From a checkpoint of a small mixture-of-experts model trained on Wikipedia: vocabulary 4682, a variant of Muon for the experts.
Below are experts of layer 4 (counted from 0) of a mixture-of-experts language model. Rows are named router (the router's row for the expert), up (a neuron's input weights, with its number) and show model dimensions 0-191. Each number is 50 + 12 x the weight over its row's rms, rounded and kept within 0 to 99.
After each expert's rows: "mostly gets" lists some tokens that are sent to it at least half of the time. This comes from a sample of Wikipedia text that the model never trained on.

# expert 44
router:39 39 70 65 45 46 64 40 68 54 41 32 64 46 64 36 39 19 68 45 37 43 61 49 47 56 67 46 53 39 47 62 28 29 57 43 59 62 54 59 29 44 34 63 55 50 55 36 33 44 48 54 48 26 52 48 61 56 50 53 51 45 32 81 32 50 37 53 48 47 45 57 50 46 24 40 31 38 33 43 42 49 42 86 48 40 48 21 46 50 37 58 40 38 43 46 60 51 75 56 52 60 72 42 57 48 35 43 52 55 47 58 50 44 54 56 67 28 59 56 49 56 58 50 60 29 78 50 56 48 49 67 81 63 47 67 47 50 40 49 35 39 40 47 42 39 48 43 67 59 54 42 63 60 59 44 47 50 51 56 52 65 43 59 44 53 67 50 66 56 47 41 54 74 56 90 29 38 65 53 57 53 44 62 39 45 46 45 51 42 66 52
up0:56 37 52 49 17 55 34 44 64 42 54 42 64 67 62 60 57 57 43 40 22 45 59 64 49 55 47 60 64 52 43 42 53 68 64 53 48 52 43 37 52 45 57 43 45 63 39 54 64 46 59 44 66 80 46 63 66 43 45 47 76 69 53 39 45 50 49 43 45 51 75 48 66 50 44 56 55 44 56 57 78 62 51 54 67 52 38 57 43 46 42 64 45 50 53 63 58 51 53 62 39 67 51 26 52 32 43 50 54 61 66 30 54 58 59 36 33 32 41 53 29 42 51 61 22 42 47 52 60 42 12 63 65 52 44 68 60 39 49 64 42 48 51 35 70 28 62 32 48 53 69 53 40 14 43 62 66 50 38 63 41 49 50 57 32 52 65 38 61 51 50 40 45 60 31 48 49 67 55 36 33 46 54 31 63 39 48 50 55 27 56 64
mostly gets: " en", "vers", " ent", " co", " port", " Port"

# expert 22
router:30 57 33 51 49 59 73 43 63 62 57 22 65 33 59 48 57 32 68 41 49 50 68 62 46 49 57 52 39 49 45 48 40 26 47 59 46 74 56 53 45 45 51 53 53 58 66 56 42 56 52 47 43 41 39 49 53 46 40 45 61 68 60 76 27 54 53 44 56 47 34 46 64 54 43 62 45 25 36 58 43 34 38 61 40 42 45 35 28 41 48 44 54 53 33 38 42 56 56 39 47 50 39 35 32 57 34 29 67 44 55 49 36 40 55 60 42 41 61 45 53 55 55 55 48 55 65 75 36 70 74 39 66 62 30 82 50 61 53 50 33 63 28 41 47 47 37 45 33 58 42 55 63 50 37 49 50 55 42 55 63 53 30 35 40 57 60 24 81 55 45 55 46 72 59 65 70 69 41 48 30 65 55 67 39 42 48 44 57 69 43 53
up0:54 46 48 55 56 47 46 42 47 69 27 35 44 52 41 36 48 48 67 54 59 38 70 47 51 39 58 72 60 44 40 59 40 52 57 59 44 56 65 27 16 49 46 47 66 43 58 69 42 53 56 52 33 38 45 47 59 58 50 54 37 46 35 45 76 78 49 71 66 44 41 66 45 53 51 62 60 49 51 66 55 36 48 42 41 51 47 65 61 35 55 45 32 32 60 48 47 56 52 51 52 54 68 77 47 53 47 60 31 59 30 61 52 55 43 21 38 41 37 20 43 58 48 55 58 61 42 36 41 40 37 39 48 58 63 47 46 64 41 18 31 51 59 53 76 41 56 45 49 48 54 58 66 54 40 68 34 56 44 68 33 33 46 54 54 60 23 42 35 48 41 51 42 50 36 39 45 83 45 42 34 61 59 42 65 34 36 55 70 42 35 48
mostly gets: " the", " its", "The", " their", " The", "the"

# expert 12
router:28 79 42 54 37 55 54 75 63 56 54 31 61 60 63 51 57 50 61 45 50 51 51 62 44 48 51 60 56 63 47 61 27 56 51 58 21 51 54 42 30 54 49 68 61 52 48 50 40 39 51 55 59 46 64 29 46 21 66 58 75 70 46 56 44 45 37 65 53 26 41 41 56 81 36 58 55 46 69 56 56 46 63 54 37 57 55 48 58 33 37 46 52 37 56 66 54 50 43 38 66 65 48 23 64 57 40 48 42 45 62 55 63 47 46 68 57 55 74 27 42 48 37 47 58 62 53 44 41 55 55 35 53 55 55 58 43 56 34 49 51 59 40 60 60 59 70 54 40 68 48 67 63 55 48 48 42 36 31 63 61 49 38 43 56 38 51 51 57 49 46 50 40 68 42 40 45 51 29 57 41 49 23 16 46 46 44 29 66 78 24 45
up0:60 37 48 47 62 58 54 41 70 49 46 42 38 61 55 56 48 32 27 36 61 72 54 47 62 50 29 41 42 36 60 58 58 46 36 27 39 50 44 42 73 46 44 78 48 57 53 45 64 61 61 45 34 33 52 31 45 36 35 48 23 45 20 35 57 58 49 55 46 66 53 65 63 68 65 53 54 46 50 60 60 47 53 22 27 46 26 42 55 63 49 47 54 63 74 50 47 45 49 44 56 66 42 70 51 45 73 36 56 42 42 38 45 36 61 43 48 47 58 28 36 61 36 58 28 41 61 47 44 69 56 22 64 63 66 43 54 42 47 49 58 61 65 58 53 31 38 55 57 66 72 32 42 47 43 41 42 38 47 50 56 44 57 48 30 56 51 33 59 48 27 58 55 40 46 65 38 46 37 51 13 45 42 43 53 59 53 51 57 59 51 65
mostly gets: "|---|---|---|", "|---|---|---|---|---|", "\n\n", "|---|---|---|---|---|---|", " Website", "|---|---|"

# expert 20
router:35 68 40 25 48 44 58 73 51 62 45 55 37 47 41 46 45 45 54 51 35 60 64 63 54 53 56 45 59 38 52 33 18 36 34 57 34 57 54 45 44 65 53 72 44 55 59 53 46 53 20 55 52 56 52 59 47 42 38 51 54 50 54 64 50 73 55 52 37 54 41 20 47 57 49 66 53 48 53 76 42 45 58 73 52 29 26 53 49 60 28 37 45 54 62 70 63 51 41 48 47 48 50 62 36 51 68 37 56 45 50 73 55 57 55 70 49 59 51 53 48 40 58 50 67 52 59 71 53 52 45 28 30 38 29 49 45 48 53 29 65 76 38 46 42 52 63 52 61 56 54 31 37 44 56 73 69 61 44 54 55 23 51 64 65 69 46 48 55 61 82 59 31 41 45 69 49 40 47 71 47 41 45 40 41 32 52 35 39 38 39 48
up0:27 42 62 36 47 44 55 57 31 57 75 34 48 17 57 57 47 40 44 60 58 45 41 52 41 33 68 43 29 61 45 40 45 54 57 36 32 43 74 40 42 56 54 53 57 52 69 58 48 50 58 69 56 61 39 37 57 51 57 75 36 56 52 66 43 54 26 40 58 42 69 60 54 57 49 48 44 46 25 46 42 63 78 53 37 68 31 51 47 51 49 32 36 51 49 60 67 63 24 59 69 51 56 53 51 40 64 49 39 47 54 51 81 45 41 44 28 42 43 23 44 37 58 44 53 54 59 47 32 54 76 50 42 46 34 22 56 57 39 57 59 47 49 44 64 47 62 61 51 48 42 49 33 59 34 65 72 57 47 64 32 43 64 46 43 56 45 58 38 46 58 47 23 50 63 57 64 63 49 51 59 31 44 65 42 26 33 54 46 44 66 46
mostly gets: " Park", " River", " sett", " Road", " Street", " Railway"

# expert 59
router:45 73 74 43 22 51 45 53 53 60 40 63 58 54 56 32 50 41 54 51 37 48 53 41 47 47 64 61 47 58 42 33 46 38 49 54 43 53 44 64 51 51 42 72 51 49 55 46 50 53 41 60 25 54 67 35 67 34 75 56 53 57 62 49 41 55 20 64 52 49 40 48 49 55 49 41 48 49 56 46 73 43 49 44 56 31 38 32 53 68 40 51 43 48 55 68 65 37 43 44 53 64 52 50 54 48 33 53 65 63 48 62 53 85 54 55 44 55 70 42 54 24 50 81 76 60 41 46 13 57 67 37 49 72 40 68 68 52 60 51 36 60 44 55 53 38 49 33 59 37 27 57 60 45 41 46 50 35 45 47 43 62 52 48 56 62 74 27 38 67 39 56 55 60 45 48 43 74 62 29 46 53 46 43 35 63 45 38 31 58 34 36
up6:18 58 60 64 42 55 44 62 34 32 36 38 41 60 52 29 56 46 17 63 56 42 51 47 41 69 39 59 59 54 27 55 45 48 50 58 43 50 53 45 35 50 56 37 40 62 52 38 60 65 69 62 65 39 52 63 35 30 66 50 63 70 35 44 54 56 42 58 55 63 22 47 56 49 48 36 90 29 55 55 55 37 48 86 64 39 22 45 38 49 51 49 47 46 56 56 44 39 46 61 49 48 50 65 53 41 31 39 42 49 59 76 46 40 40 58 50 54 56 38 50 32 73 57 54 55 41 58 40 29 46 51 44 37 54 35 58 41 61 46 71 58 57 63 60 43 47 46 49 51 53 51 49 72 48 57 45 58 43 59 49 44 65 63 32 44 45 59 79 54 42 49 42 61 57 38 51 49 43 33 53 53 46 65 32 59 56 72 51 45 31 78
mostly gets: ".\"", "\".", ").", ".", ".."

# expert 60
router:40 55 55 58 20 81 49 60 43 51 45 56 38 54 44 48 43 24 58 66 44 57 51 49 69 35 53 46 61 38 50 31 67 55 69 40 41 48 52 56 48 49 48 68 36 61 45 48 50 62 46 53 62 58 52 58 62 06 68 58 43 49 46 61 68 58 40 41 47 47 45 52 61 27 63 36 57 46 40 64 74 41 62 75 25 43 48 19 36 41 45 50 49 26 55 48 54 31 57 53 43 57 85 34 62 81 42 59 48 66 48 35 48 36 50 60 59 49 56 37 33 48 39 41 47 59 73 73 45 37 50 62 57 56 35 68 50 50 49 44 46 52 47 56 45 44 50 58 50 72 61 47 44 30 27 47 45 46 40 69 45 57 56 48 45 49 53 44 58 54 37 63 41 74 39 66 62 59 38 64 44 42 59 48 54 45 40 50 62 49 51 33
up0:56 45 64 45 40 49 48 56 35 40 46 55 50 31 42 60 28 34 46 68 41 46 35 56 40 45 31 41 72 64 65 67 47 38 56 37 46 41 32 51 44 29 53 42 58 47 43 64 25 48 32 51 56 41 61 32 37 24 46 38 38 66 59 46 51 65 44 64 52 50 51 64 48 49 52 69 68 55 54 39 73 54 40 68 51 42 44 49 49 34 76 24 39 49 49 53 55 58 30 40 59 40 52 53 65 62 24 60 60 46 41 63 49 33 69 37 25 55 51 57 28 60 39 60 49 57 46 48 44 54 55 66 47 45 33 59 31 60 59 44 32 70 52 28 50 44 84 25 51 70 71 46 41 45 52 42 43 51 36 55 43 52 57 70 50 49 65 40 69 53 46 43 41 51 35 52 40 50 41 36 47 38 45 51 56 67 64 47 55 29 59 76
mostly gets: "inn", "n", "adel", " Jeff", "v", "ñ"

# expert 11
router:41 51 50 28 49 71 46 42 54 56 41 43 33 35 48 60 46 27 45 64 58 45 54 64 36 73 48 51 62 76 71 31 43 39 40 55 48 74 52 58 60 44 35 61 48 76 72 33 59 61 42 33 31 49 47 41 62 46 62 41 58 52 31 45 25 56 52 52 52 22 45 41 51 67 66 43 43 58 57 49 40 29 44 48 57 47 58 39 33 55 48 47 59 48 56 45 49 61 58 65 63 61 46 47 58 58 47 21 60 21 71 56 38 54 33 54 44 38 47 67 82 70 46 76 57 44 44 58 32 62 55 56 59 47 58 59 51 62 53 59 28 64 35 43 55 62 58 37 51 66 55 54 46 42 49 25 51 46 35 47 53 47 58 58 54 61 53 57 39 60 55 59 47 40 62 51 62 44 33 55 32 49 62 47 47 58 59 24 42 86 47 40
up0:60 38 34 52 30 46 60 49 57 46 27 64 42 55 52 36 37 43 68 45 54 49 55 58 47 50 40 43 49 55 42 43 59 47 44 73 42 62 59 36 74 45 71 51 53 71 43 48 68 58 51 54 54 42 29 62 60 46 52 51 39 51 45 42 46 56 35 60 44 68 33 48 48 61 50 44 53 21 47 64 60 49 51 36 61 49 52 28 79 40 37 54 55 55 61 50 64 46 65 26 38 43 51 54 39 51 64 38 68 50 51 56 65 64 79 53 38 45 60 48 50 32 41 41 49 39 42 45 34 50 44 59 58 33 41 81 66 40 74 54 67 32 41 40 33 50 33 62 53 42 49 62 37 40 52 67 68 47 56 37 63 35 63 20 43 28 56 41 46 41 61 53 51 82 47 61 63 47 47 53 64 61 30 65 67 33 55 58 49 40 43 77
mostly gets: " located", " buildings", " built", " km", " must", " includes"

# expert 51
router:46 47 80 63 37 57 61 44 56 36 61 56 67 47 45 37 62 36 60 37 46 66 54 57 45 34 52 64 62 53 34 64 44 37 31 56 56 43 57 49 55 58 39 47 52 50 61 40 29 49 49 45 36 50 51 43 59 49 46 44 32 56 49 62 54 43 45 47 33 47 55 46 58 48 45 48 46 27 33 53 50 35 43 77 46 35 61 37 28 59 48 50 39 47 49 44 65 46 58 29 69 55 53 30 45 61 23 38 64 42 49 54 50 32 49 62 44 35 67 25 68 67 44 35 50 83 56 62 49 63 66 72 65 66 51 57 54 59 52 61 23 41 28 39 56 52 46 40 46 55 33 57 44 61 46 51 32 60 47 69 47 60 41 61 35 58 78 54 57 43 44 53 34 64 51 70 22 63 41 38 52 65 72 64 50 40 30 62 32 61 34 52
up0:54 50 61 12 35 41 51 30 51 41 50 49 34 51 52 58 29 59 63 36 40 61 55 66 32 40 35 48 37 54 32 56 51 56 34 59 55 49 52 46 24 43 33 57 52 46 59 50 59 64 58 64 38 40 45 62 47 49 43 39 54 74 53 48 61 53 43 56 45 57 54 47 23 34 35 54 46 38 27 39 78 58 58 55 33 31 57 42 49 58 63 53 58 36 47 45 58 65 46 48 80 28 53 44 71 52 51 45 45 54 55 55 48 52 39 41 52 27 72 32 43 32 40 38 68 44 50 62 54 50 41 66 53 73 60 44 56 51 50 77 29 38 36 61 44 48 68 58 68 63 70 57 48 47 32 59 53 67 53 56 58 44 46 28 55 35 72 68 73 44 54 27 61 47 27 54 49 55 41 40 37 49 59 58 45 36 44 69 40 55 58 44
mostly gets: " an", "'s", "An", " Fran", " vers", "based"

# expert 2
router:58 51 79 66 36 40 62 35 42 55 53 41 54 49 44 42 48 42 72 67 35 61 43 76 49 49 47 45 74 55 57 67 39 55 46 58 42 60 52 33 30 63 20 52 54 51 39 52 41 65 61 76 45 42 49 58 72 35 69 60 66 47 67 61 53 48 51 40 52 53 51 55 51 40 51 49 52 31 61 37 48 47 57 62 24 34 60 34 21 61 52 43 47 66 53 45 72 38 65 26 50 66 49 51 68 63 40 46 58 54 48 56 43 48 54 40 58 30 43 22 61 48 37 70 40 49 62 67 44 40 70 53 49 58 49 60 46 44 51 44 29 48 52 62 44 52 46 39 44 46 36 31 38 51 34 73 39 46 40 41 47 51 49 57 29 69 83 59 37 61 35 57 53 89 51 52 62 59 58 44 48 43 64 53 38 55 37 51 45 49 49 55
up1:41 42 38 62 63 81 56 52 51 48 36 61 50 57 56 48 38 36 33 44 51 36 56 67 84 46 56 37 76 28 65 40 54 51 38 62 55 44 42 43 40 23 53 69 77 62 50 48 55 52 69 49 50 60 60 37 48 40 55 36 52 33 51 44 50 39 47 62 61 66 39 57 37 41 62 27 51 28 51 52 65 44 43 37 54 61 47 33 53 33 56 32 46 26 31 31 42 60 54 49 57 45 60 13 52 67 24 40 55 38 55 50 32 61 60 60 41 59 67 63 52 61 53 40 50 68 49 69 58 62 71 71 34 70 49 53 52 44 22 62 50 36 46 57 61 41 48 67 39 59 39 63 31 64 51 45 33 44 53 59 41 37 38 43 30 44 56 45 46 46 39 44 46 63 48 51 58 72 44 56 41 45 49 51 51 55 45 44 41 47 65 41
mostly gets: "ific", "ac", "ident", "Scientific", "ctor", "ens"

# expert 21
router:49 80 68 46 43 51 47 75 52 42 72 49 55 62 61 31 46 52 41 63 47 66 48 65 44 61 50 33 54 40 47 57 53 52 55 39 42 43 37 54 36 30 42 55 27 55 42 46 53 60 48 36 57 41 59 77 60 28 40 68 53 54 56 22 46 61 41 61 47 55 56 62 55 32 57 61 53 48 53 54 76 31 65 60 36 50 52 51 41 68 42 54 51 22 54 45 50 60 82 44 47 47 29 59 28 61 50 37 39 48 32 51 41 52 50 84 40 66 60 55 47 55 26 58 63 59 47 59 41 57 44 18 52 44 49 65 80 38 65 47 51 32 53 33 40 69 46 61 65 54 39 62 45 65 66 37 60 39 51 65 41 44 42 37 35 52 63 52 38 58 62 45 38 44 58 60 54 64 44 55 44 64 49 51 42 35 37 55 36 65 42 44
up2:42 47 49 50 56 51 61 67 53 36 62 36 68 47 55 56 48 34 32 43 36 46 40 32 46 55 42 52 57 35 30 42 59 53 60 42 53 49 50 48 65 50 69 49 52 48 55 15 55 48 64 51 59 59 30 67 52 55 36 36 78 54 49 51 35 40 45 26 73 54 39 56 40 46 72 49 64 42 72 59 37 38 58 52 54 51 52 61 38 69 52 70 45 60 62 47 47 76 63 49 58 58 38 60 28 66 68 57 51 31 76 51 68 67 47 57 53 52 76 40 64 49 56 58 46 50 63 70 34 61 57 56 48 34 19 37 62 39 36 42 38 55 53 36 43 43 53 55 70 44 48 29 59 40 55 75 64 61 44 46 56 51 50 58 58 72 40 52 46 51 46 45 33 59 57 49 68 34 61 58 14 48 38 39 43 40 50 41 52 32 46 50
mostly gets: " MPC", "burg", "ić", "stein", "berg", "kins"

# expert 41
router:45 37 40 36 44 51 66 38 57 61 49 47 62 35 61 40 56 29 55 61 55 53 69 55 49 40 57 59 55 39 55 64 34 49 65 63 37 63 51 45 35 45 37 51 60 47 59 59 37 63 38 55 72 52 64 48 42 45 34 40 69 72 65 46 49 70 41 49 48 42 39 70 51 25 46 60 78 38 36 61 52 59 51 68 44 24 50 31 22 58 28 49 42 45 60 38 53 61 52 54 52 56 58 45 39 53 32 55 54 46 55 28 67 56 34 70 40 39 65 52 58 48 38 51 70 48 38 50 42 55 75 46 46 67 57 71 52 40 51 43 45 40 47 52 27 66 45 46 55 64 20 65 66 47 42 31 51 48 50 62 61 70 51 36 48 51 58 46 56 56 43 32 21 47 50 73 27 61 33 55 36 66 41 53 39 59 62 37 53 33 61 32
up11:64 44 29 49 36 33 56 60 48 57 64 44 54 57 67 45 60 36 56 50 49 46 51 49 65 68 38 44 64 53 33 53 35 45 66 42 40 36 68 66 40 45 55 49 31 53 62 44 48 60 36 72 51 56 76 50 46 35 39 49 56 57 48 65 54 57 53 52 57 49 65 51 53 46 42 43 49 64 62 45 67 57 27 62 37 51 40 58 46 62 48 54 69 41 45 49 35 64 40 55 44 85 52 44 60 55 46 45 65 29 45 57 55 36 33 57 36 65 35 36 65 47 64 44 30 43 29 31 41 65 40 50 44 55 53 65 52 56 61 85 56 50 38 23 48 43 49 24 52 48 67 50 41 36 38 39 51 47 52 50 28 41 29 40 51 59 68 64 45 45 68 89 35 59 29 48 43 37 26 64 56 38 53 33 36 49 50 62 44 29 52 50
mostly gets: "|", "\n ", "\n   "

# expert 24
router:45 40 45 38 32 61 49 46 51 31 51 50 65 37 67 34 63 52 21 46 48 61 33 69 45 67 57 50 52 40 42 58 65 61 69 31 52 48 61 60 41 60 49 65 48 64 43 45 24 45 26 38 73 40 65 37 39 59 48 74 44 47 49 68 49 56 56 52 23 44 48 66 75 51 61 59 52 64 61 55 60 45 53 33 35 44 64 21 43 43 36 26 52 35 56 63 50 34 31 39 55 55 65 51 49 63 33 36 62 65 53 53 56 44 40 56 50 52 62 60 65 60 38 55 42 42 33 50 51 45 69 44 66 83 62 53 45 62 34 38 39 70 34 48 41 28 42 36 54 62 29 50 57 56 39 54 44 44 36 45 60 70 62 54 44 54 43 35 53 53 55 62 31 51 56 61 40 57 58 57 56 62 33 67 46 44 30 48 41 70 58 51
up0:52 55 51 55 35 82 49 49 85 54 78 63 51 60 57 66 42 54 62 66 58 39 42 57 49 35 51 48 53 42 50 36 45 40 49 45 52 39 56 54 42 55 59 50 53 31 38 93 23 40 57 72 35 35 47 42 45 62 61 65 44 44 43 50 41 47 38 33 35 60 67 29 46 45 53 40 36 40 46 40 48 58 33 62 61 63 44 54 53 69 46 46 65 52 20 28 51 52 52 36 65 44 51 46 52 47 29 42 61 37 48 41 51 44 56 52 54 44 42 40 45 33 54 59 52 33 70 73 58 52 60 36 35 50 48 49 54 66 62 83 50 24 34 57 50 46 55 57 69 43 52 64 48 60 47 51 61 43 47 51 55 59 44 56 78 40 54 28 55 35 49 33 47 36 55 62 75 38 41 39 53 26 39 54 55 68 45 48 36 43 48 46
mostly gets: " I", " con", "I", " Con", " per", " II"

# expert 61
router:23 57 63 43 47 55 66 63 57 56 47 58 57 31 59 47 35 33 51 51 32 57 50 64 34 46 31 63 54 59 46 61 53 37 55 62 41 51 52 59 39 56 44 43 66 57 83 55 48 54 39 52 70 54 38 57 26 44 56 37 56 53 54 75 44 76 48 60 52 41 36 28 75 68 63 51 41 36 61 37 47 45 51 54 34 47 44 27 25 53 46 50 55 23 47 61 37 58 84 65 44 53 55 39 57 52 39 48 46 58 47 47 40 64 39 65 44 56 59 38 78 45 54 44 28 37 49 37 55 41 46 65 55 42 65 80 71 53 56 52 49 68 70 41 43 52 50 57 38 66 31 54 49 71 36 56 57 47 22 41 42 28 47 39 66 54 43 59 42 47 66 45 43 45 46 60 47 60 62 59 52 50 30 44 54 37 59 47 42 40 58 35
up6:34 49 55 28 51 30 30 55 61 52 53 55 60 29 53 56 48 72 63 53 49 74 48 86 47 49 41 41 29 58 23 32 50 40 55 57 62 56 38 52 23 68 41 47 51 50 60 40 47 57 32 37 38 39 39 55 40 52 46 51 29 46 57 80 36 54 49 55 65 63 71 76 31 52 46 31 43 70 48 55 60 50 57 54 43 35 43 71 51 72 57 59 52 54 55 58 48 57 50 62 51 55 57 57 51 50 64 42 43 31 50 77 47 47 43 49 50 48 54 33 59 58 47 52 46 51 63 40 52 54 31 53 45 50 55 63 44 41 50 51 49 55 71 36 43 53 63 55 68 48 50 62 50 43 47 30 31 37 59 59 67 45 37 27 75 58 46 59 41 72 50 55 32 74 51 61 44 47 56 48 52 47 40 34 64 57 80 52 23 36 52 63
mostly gets: " —;", "%;", " →", " –;"

# expert 35
router:51 53 45 44 34 47 46 57 52 60 58 39 20 36 60 45 55 27 35 65 30 63 51 56 32 38 29 43 55 55 67 42 49 32 59 75 48 61 42 68 49 64 58 68 62 50 57 39 52 81 43 68 70 38 38 52 34 46 67 48 57 44 40 80 61 53 47 45 45 24 54 37 55 39 42 81 54 30 33 29 60 44 51 45 48 44 40 60 43 43 33 51 68 46 30 50 58 63 41 55 45 59 75 30 55 57 59 52 56 58 46 51 65 58 56 64 53 43 44 54 42 34 66 63 67 48 52 68 53 51 49 63 56 64 46 51 82 46 48 44 45 48 36 59 41 52 56 32 69 35 47 51 54 42 40 27 47 38 48 53 54 81 43 56 37 53 65 39 59 59 52 46 49 54 46 53 42 57 65 48 43 42 49 53 67 39 30 33 59 41 29 34
up0:59 50 43 61 45 50 40 52 43 65 45 36 74 46 65 41 66 70 48 65 49 46 20 60 42 61 58 51 57 50 77 74 50 62 55 46 52 49 54 61 38 43 56 61 64 50 60 58 47 54 76 59 39 65 40 63 70 62 49 47 64 48 48 47 40 51 56 78 46 48 37 48 82 47 41 64 58 28 69 50 38 44 50 48 62 53 48 73 47 44 50 46 77 61 70 26 58 56 58 40 54 57 50 53 52 48 45 45 40 48 39 67 44 53 44 46 58 63 72 41 36 39 54 38 63 41 76 43 47 58 53 71 58 45 50 29 56 42 51 33 66 33 56 44 48 47 54 57 36 46 64 41 52 59 44 50 64 62 51 94 53 55 18 54 31 53 52 34 53 39 41 62 38 58 71 63 37 32 49 29 60 54 43 51 53 44 33 45 64 53 48 63
mostly gets: " b", " f", " sl", " pl", " bl", "b"

# expert 1
router:32 30 43 48 33 52 57 49 78 62 52 44 44 41 34 39 51 64 62 39 22 40 48 57 45 49 63 39 52 60 67 56 51 37 85 54 51 57 54 44 37 59 44 65 60 47 57 40 57 60 58 47 35 52 60 51 48 46 45 52 55 56 79 57 36 43 35 54 54 59 50 69 58 31 39 57 30 60 38 56 42 43 48 68 47 31 29 29 52 54 39 58 31 47 51 53 55 36 68 52 44 45 66 33 58 53 21 53 41 47 45 47 64 48 49 60 67 48 82 44 59 46 42 45 51 76 62 41 59 48 53 70 62 56 61 69 47 52 62 59 30 55 32 53 50 47 38 19 45 36 34 51 61 46 58 38 53 37 44 66 68 58 43 68 48 63 66 48 43 39 58 38 52 53 66 73 37 34 51 35 52 73 31 65 53 34 33 52 65 66 47 47
up1:55 61 46 52 50 64 31 52 59 75 25 35 30 53 55 50 50 48 55 53 30 49 79 37 55 55 40 41 67 60 40 47 43 75 53 60 52 50 72 47 58 60 35 45 47 55 62 55 40 44 62 49 34 53 65 48 37 50 56 59 62 60 55 64 23 34 48 41 68 56 57 55 68 65 32 47 70 53 42 47 47 41 42 49 58 60 49 62 69 60 28 34 64 47 59 54 66 50 33 61 62 40 56 25 51 66 54 39 52 41 54 65 45 46 37 53 37 41 51 42 62 33 58 59 59 56 37 39 54 53 91 46 50 45 32 75 46 39 40 45 44 68 31 54 40 49 38 31 48 56 51 48 45 47 42 58 47 48 59 69 50 33 53 70 59 35 57 54 65 40 59 56 77 44 51 29 85 24 44 44 35 53 54 46 59 33 64 58 49 55 57 50
mostly gets: "ra", "ro", " Pro", " pro", " Bro", "ó"

# expert 38
router:44 39 87 55 39 67 51 44 43 44 40 48 80 44 51 42 47 35 59 65 49 46 59 54 55 46 65 57 59 66 46 61 45 50 83 39 41 58 52 37 46 60 56 57 49 47 52 55 28 49 51 65 58 32 60 57 59 40 57 52 63 56 60 64 55 54 42 38 30 60 30 32 33 54 36 61 40 29 39 45 54 60 60 60 44 55 50 42 22 52 36 34 55 46 31 51 55 37 62 58 71 43 75 39 60 58 45 49 46 76 56 30 47 53 49 55 68 39 50 55 52 56 39 56 61 64 74 51 55 67 48 49 66 59 48 47 62 47 47 48 16 41 63 43 63 51 35 33 57 61 19 53 49 63 44 67 39 50 62 58 51 71 49 43 56 59 60 27 43 64 56 68 36 52 52 72 51 54 57 34 55 53 43 52 52 47 41 25 24 50 49 29
up0:41 61 66 52 46 48 66 51 41 60 56 42 56 48 53 38 41 47 49 47 63 65 42 56 48 61 35 57 45 56 46 56 41 63 53 53 54 33 45 46 56 58 53 63 67 50 39 36 29 65 58 53 70 38 32 38 38 44 39 26 60 25 60 60 40 52 45 64 45 43 44 59 33 64 44 57 28 61 38 52 54 48 44 40 58 30 50 51 51 72 54 30 57 59 34 58 57 62 24 73 69 37 56 40 49 68 63 56 39 57 37 47 49 45 67 58 65 44 39 48 49 43 64 66 42 49 31 29 63 57 46 37 38 42 63 67 31 73 55 62 49 68 40 36 35 47 81 50 56 55 29 51 58 49 64 55 42 32 10 52 49 59 44 67 26 39 24 53 75 44 43 31 57 59 59 55 49 48 58 43 35 58 42 51 63 44 67 54 34 28 49 51
mostly gets: "t", "it", " mat", "yt", " int", "ut"

# expert 46
router:42 66 64 47 42 63 57 37 59 68 49 63 16 45 62 45 27 58 69 65 46 56 69 50 46 44 46 56 55 42 64 52 47 66 54 53 48 45 54 36 26 45 67 48 25 53 65 53 51 75 59 41 50 33 62 53 43 43 57 48 44 69 45 49 57 61 55 55 42 50 49 28 55 33 51 40 35 61 45 52 47 37 55 45 25 33 43 58 41 68 31 25 59 48 45 48 44 64 35 40 50 60 46 32 62 53 48 54 45 56 50 43 51 84 38 39 65 48 67 44 64 39 43 68 36 61 47 44 58 64 52 46 47 60 30 60 43 70 36 50 44 46 40 31 58 52 68 54 48 57 40 55 50 42 48 33 65 46 38 76 54 56 39 54 75 56 59 53 34 42 48 44 35 54 61 54 55 64 45 36 31 14 62 29 64 68 42 62 35 72 47 65
up0:65 60 23 61 44 43 40 51 59 53 61 41 50 35 66 43 43 41 46 51 34 52 41 28 61 45 47 28 68 51 39 51 48 51 42 41 39 69 55 64 54 38 60 52 58 43 48 53 54 40 53 46 55 24 63 55 43 29 48 68 25 42 49 49 55 57 29 59 59 44 45 45 39 62 56 50 60 41 52 58 37 29 41 38 08 69 53 37 31 59 57 53 63 57 57 43 42 49 57 34 41 51 44 57 46 57 62 56 77 55 48 53 54 63 56 41 54 71 47 54 41 36 43 45 41 61 57 62 51 70 38 40 49 58 52 40 48 55 35 40 41 38 37 62 69 27 50 47 58 43 49 51 48 52 57 44 44 70 54 88 54 66 49 58 63 38 40 59 79 83 54 66 39 49 56 43 42 56 52 58 26 69 44 28 60 51 51 52 61 74 42 78
mostly gets: " how", " saw", "r", " said", " According", " wrote"